From a checkpoint of a small mixture-of-experts model trained on Wikipedia.
Size: 9 layers, width 160, vocabulary 8800, 13.1M parameters.
Below are experts of layer 3 (counted from 0) of a mixture-of-experts language model. Rows are named router (the router's row for the expert), down (a neuron's output weights, with its number) and show model dimensions 80-159. Each number is 128 + 32 x the weight over its row's rms, rounded and kept within 0 to 255. Numbers have three digits each.
After each expert's rows: "comes before" lists some tokens at least twice as common just after its tokens as in all text; "raises" lists some tokens whose logits its average output raises strongly, later layers aside. This comes from a sample of Wikipedia text that the model never trained on. Tokens count by the router's weight.

# expert 33
router:119100152175136094168188149156152092088127143140169070124126041170141095140094148185136103100183100123129201142117088125157080105120084164122136127185142143158105104096090124110132186160152132162102126128158158091113103100140089157097121192
down8:113200179118124107114115054125118159143194128122150092061134177140087114103133146187129159157173194075102109069140063126070142153123040129141115128111120125100128130092130161174152109104117179118127162102143106156144154148112039167178127060
down9:139101125093127160128138147156115131147120108122065084137120113104034120113123127103152120127118100106110146089153191091106137158163103072186133163081150130119146169115149073149108137162114094152106182104031094131153158158123141064132104078
comes before: "\n", "\n\n", "The", "==", "=", "==="
raises: "===", "The", "In", "Ch", "I", "St"

# expert 36
router:129086136163125106150137118153098109152117081079147110070130143164149083141066100165125080136190101087112121156184111168168041116097066137185113173150131101187104121115104103092150161118165126138133175112100189102073083135171116149089160141
down8:170173116137109102122141110108075174117129075108146091173165126170151122089115185125175159116105106140104135209146111093097131111138119080120087152143089147140103116115085133097127141161132071143090160158147137065143126081170070078150153113
down9:139102114068137128115137155134106178124142113129153079159115109203135130111135124145061165158069162184117148172124121144105136128132075144118082080123161096150107128140150096113153131097152087144146186198131132159079137180098117076141171140
comes before: "\n", "\n\n", "=", "The", "==", "==="
raises: "\n", "\n\n", "==="

# expert 9
router:131103162145073086148136152138132135086085126140117091093156114197147094136095094192135115108116102074095126110137115126151104076111080169131164105175208097177126114116146112084133163169114182125107124096102111079086071116145078139122156168
down8:123159112083128142104152141149096083136164140109171053122152115181119116072176111114069112158169153192094117146075096124111106134170124118100099179185140131167104138101164128102129155134119117158174102130122162099162135065039101096045051112
down9:073084153108095112160153091066132103094108157147133074121120140113104137154161061073050169118131092128170152172100119122105123133082134117157178125091184101093156105141115130101119151124107195095087130159074136083097128129109164146108128169
comes before: " | ", ".", "–", " |", ", ", "; "
raises: "%", "rd", ".", "st", ",", ":"

# expert 4
router:074093153137134107169133136134134150118116132110125140119143105136141058161046109129155077052192106123119202028182118172165106095146101127144190091171144112170086116119073111140125152157101133158120178091206212113102090064161122144109114155
down0:123104119106148148162122087128153115099080142144165161127159160133154137103174110189128124111104159156152084140093190102087157119130133163091073103101055138057114143129106092161090097150116108077123122124132126152065183146156129115112126105
down1:095153127110146211075108128101158062112110129128163113156152173150122125069193164108133167155081200115165129149154158116082147124086149105089087149107113084115082146105155108109146111155128111113127123162140137122069156167089128135152111125
comes before: "\n\n", " The", " He", " In", " In ", " This"
raises: "\n\n", "\n", " He also", " He was", " At the", " However"

# expert 19
router:091076161179088101168154121135076103102094146126189103117160132204149121156114124122127097121169096124121145152104092147181105114143103150106126125171159133201068131105061121129140176144154138110073123133158200137081081097148105169150142193
down8:118128125074158086093084103120099159121122122093115122077108095106109129113070069158121116134170092140103141096164142117179146145136116129119148138154133142154167160142197165112125162115089127188120209060144143091138119095124116135160170091
down9:107110140127208157083135175153140088135135221153120134110116138112114138118131158139095134142131148121131147119105209102159154204144145065154099161124183099158108118200121125101160190114160117104142170129152085160121136154118146120109161113
comes before: "| ", "1", "2", "|", "-", "0"
raises: "1", "|", "- ", "- Ch", "| ", "-"

# expert 27
router:151106131138107094157137154193147107079091155102133125102183102154150054158114088190174096124109094065100139158172123162141134103106072182195165162144124107147102134077054127116129182150141143128113134119123116130124107089157095161141144184
down0:131160092114156074116127135157181174157075217147142123130066157120122117122068192094088132132124067154133091148144145124070124124141077155164138148137155157121118152083110116145109184131134108145136122121159155121191084131170107100135128153
down1:086105125108143100109137107109103167118148152129121149121128104181112129126117070078076115162141132117078141064072103121162159126137083086156110123160077123141133107150106150116167145169158116140143101127112128127112136083148096134184144172
comes before: "1", "2", "0", "3", "4", "6"
raises: "1", "2", "16", "3", "18", "0"

# expert 22
router:143118149140104089155141135187145140091078155064171130131189097133155071163071117133150069130160102092088167120192093131170084095119081175153166131146150128178124116100109101129137178160139139082136109090086163104131080075174092152150132171
down0:073149096137151111161117122127142131131083181117168145173112105098120083196181101099186161120138255155206096072122101100120168132161113089145099122158113141136139134141095113123145087129126132120118088140191126157157151084137071112163108136
down1:173110133095109166135207123107157177139085090126141148146089145072134100131073143098171199164088120171098091158107134087183104088119086196132138185131163123156097165171116162126115096153104099097156120095108115163107205111138134116160124111
comes before: "1", "2", "0", "3", "4", "6"
raises: "1", "2", "ter", "20", "21", "c"

# expert 6
router:123096150151078095157138142127137136076080123148158092133168125186161111121078103172148105106131096089113133100179121128156109060119090165131147106149186089169116105114139098091130180172116189130116130100095107049100065111154114144115148172
down8:117183166079132123105104168140139179100105128097144123176116130161166179157156178100137166192118175120136119031195095130144118117155088114153102171113147103138217130130117134171135153054062089170102102096140136172085127124134204101172134100
down9:135136098157144011156148135081134104137107095081123181159183113163155124149105106131086128142149071119093060152074164110144132184171137122108148141121109107089095111182081193169115124089169159095119119149120104105102176136136111108136112157
comes before: " | ", ".", "–", ", ", " |", "; "
raises: "th", "st", "."